Weights of a small mixture-of-experts language model, trained from scratch on English Wikipedia: 336 SwiGLU neurons an expert.
Below are experts of layer 3 (counted from 0) of a mixture-of-experts language model. Rows are named router (the router's row for the expert) and show model dimensions 56-111. Each number is 128 + 32 x the weight over its row's rms, rounded and kept within 0 to 255. Numbers have three digits each.
After each expert's rows: a language model's description of what the expert responds to; "gets" lists some tokens that make up at least twice as much of what it gets as of all text. This comes from a sample of Wikipedia text that the model never trained on. Tokens count by the router's weight.

# expert 13
router:117163167154135196122149084124088186107125192161144106156128144104122126153114117126094073167193133115139154099192200120128181133110081129120088097129066190156194078053
It responds to: Verbs, modals and clause words in running prose, like could, can, looks, did, going, to, in story or quoted speech.
gets: " is", "'", " are", " have", " can", " was"

# expert 7
router:105153142137128143177059127073126242173139158110116171139122136096190068149088120118159139189098141080085130044111138102093166095160108191116141109142131140088113136130
It responds to: Line breaks ending table rows, list items and paragraphs, plus == section-heading markers, e.g. after 2014. or ".
gets: "\n", "==", "===", ".", " ==", " ==="

# expert 1
router:155123147178125117075088174137140117136113132160134059159110106158133166108144099132102144174170098107088104119110168135192118106170155122129178105122085121128150117155
It responds to: Small numbers, percents, semicolons and pipe separators inside statistics tables, medal tallies and census lines, e.g. 0;, 29, were.
gets: " |", " 0", " 1", ";", " 2", "|"

# expert 5
router:122155193109132142150156118139109137143143156114162098146091202119198136099172147166104128125130128089136159152121084061091199105139037136103108222132155152139108167113
It responds to: Pipe or equals starting a table row or cell before a name, plus common first names like Robert, David, Chris.
gets: " |", "|", ":", "=", " -", " –"

# expert 14
router:126135120142076121079111120151122142130143190076125079146161163155122068109120123140127120147143139142088185143109128077125141103192115199091098135113137167084117132122
It responds to: Line-initial list dashes, bullets and hyphens inside compounds and names in infoboxes and lists, such as - Country:, rank-and-file.
gets: "-", " \"", " (", "–", "/", " '"

# expert 3
router:153129080185090123146184137116083140078097145083139154108151125153140122156171165158105099153181104103125128124139085109126144105124082089184132083164116175142168100058
It responds to: Word-initial pieces and spaces in non-English titles, names and lyrics, like c, con, dis, Per, s in séjour.
gets: " ", " S", " re", " c", " de", " P"

# expert 12
router:124132101099101160132130130174132138142066098128067135140126092131148129110122165113099102194070110107116135142099096135130141116121164188200099140055080158118081189114
It responds to: Possessive s, pronouns and relatives in sports career and season prose, such as Caraballo's, who, his, team, season.
gets: "s", " he", " which", " He", " who", " in"

# expert 6
router:137131144134081132133148093089092142089118126175169127125146189112138140100086107137119101143160136171105169094130065136111099147180110154142119151066136133179145180114
It responds to: Prepositions, conjunctions and commas right after verbs or nouns in expository prose, such as understood as, classified as, awarded for.
gets: " of", " to", ",", " as", " by", " for"

# expert 0
router:142083146071162108140106096062047153183071169112140139114129150190150129156151108132100139163132110073135131132156139130088127112163157104133152127116094169186147113134
It responds to: Pipes, slashes, invisible marks and punctuation in coordinate strings and heritage or location tables, such as °W﻿ / ﻿45.5°N |.
gets: " |", ";", ".", " in", ")", "N"

# expert 9
router:121124133166080138191118116079167114144088133150132116099141163153144127138133085133088136152102195085166154132128132134141123102161120169111176064146134126118157155162
It responds to: Articles and determiners in prose, mostly the, a, The, plus its, this, several, often after of or in.
gets: " the", " a", " The", "The", " an", " his"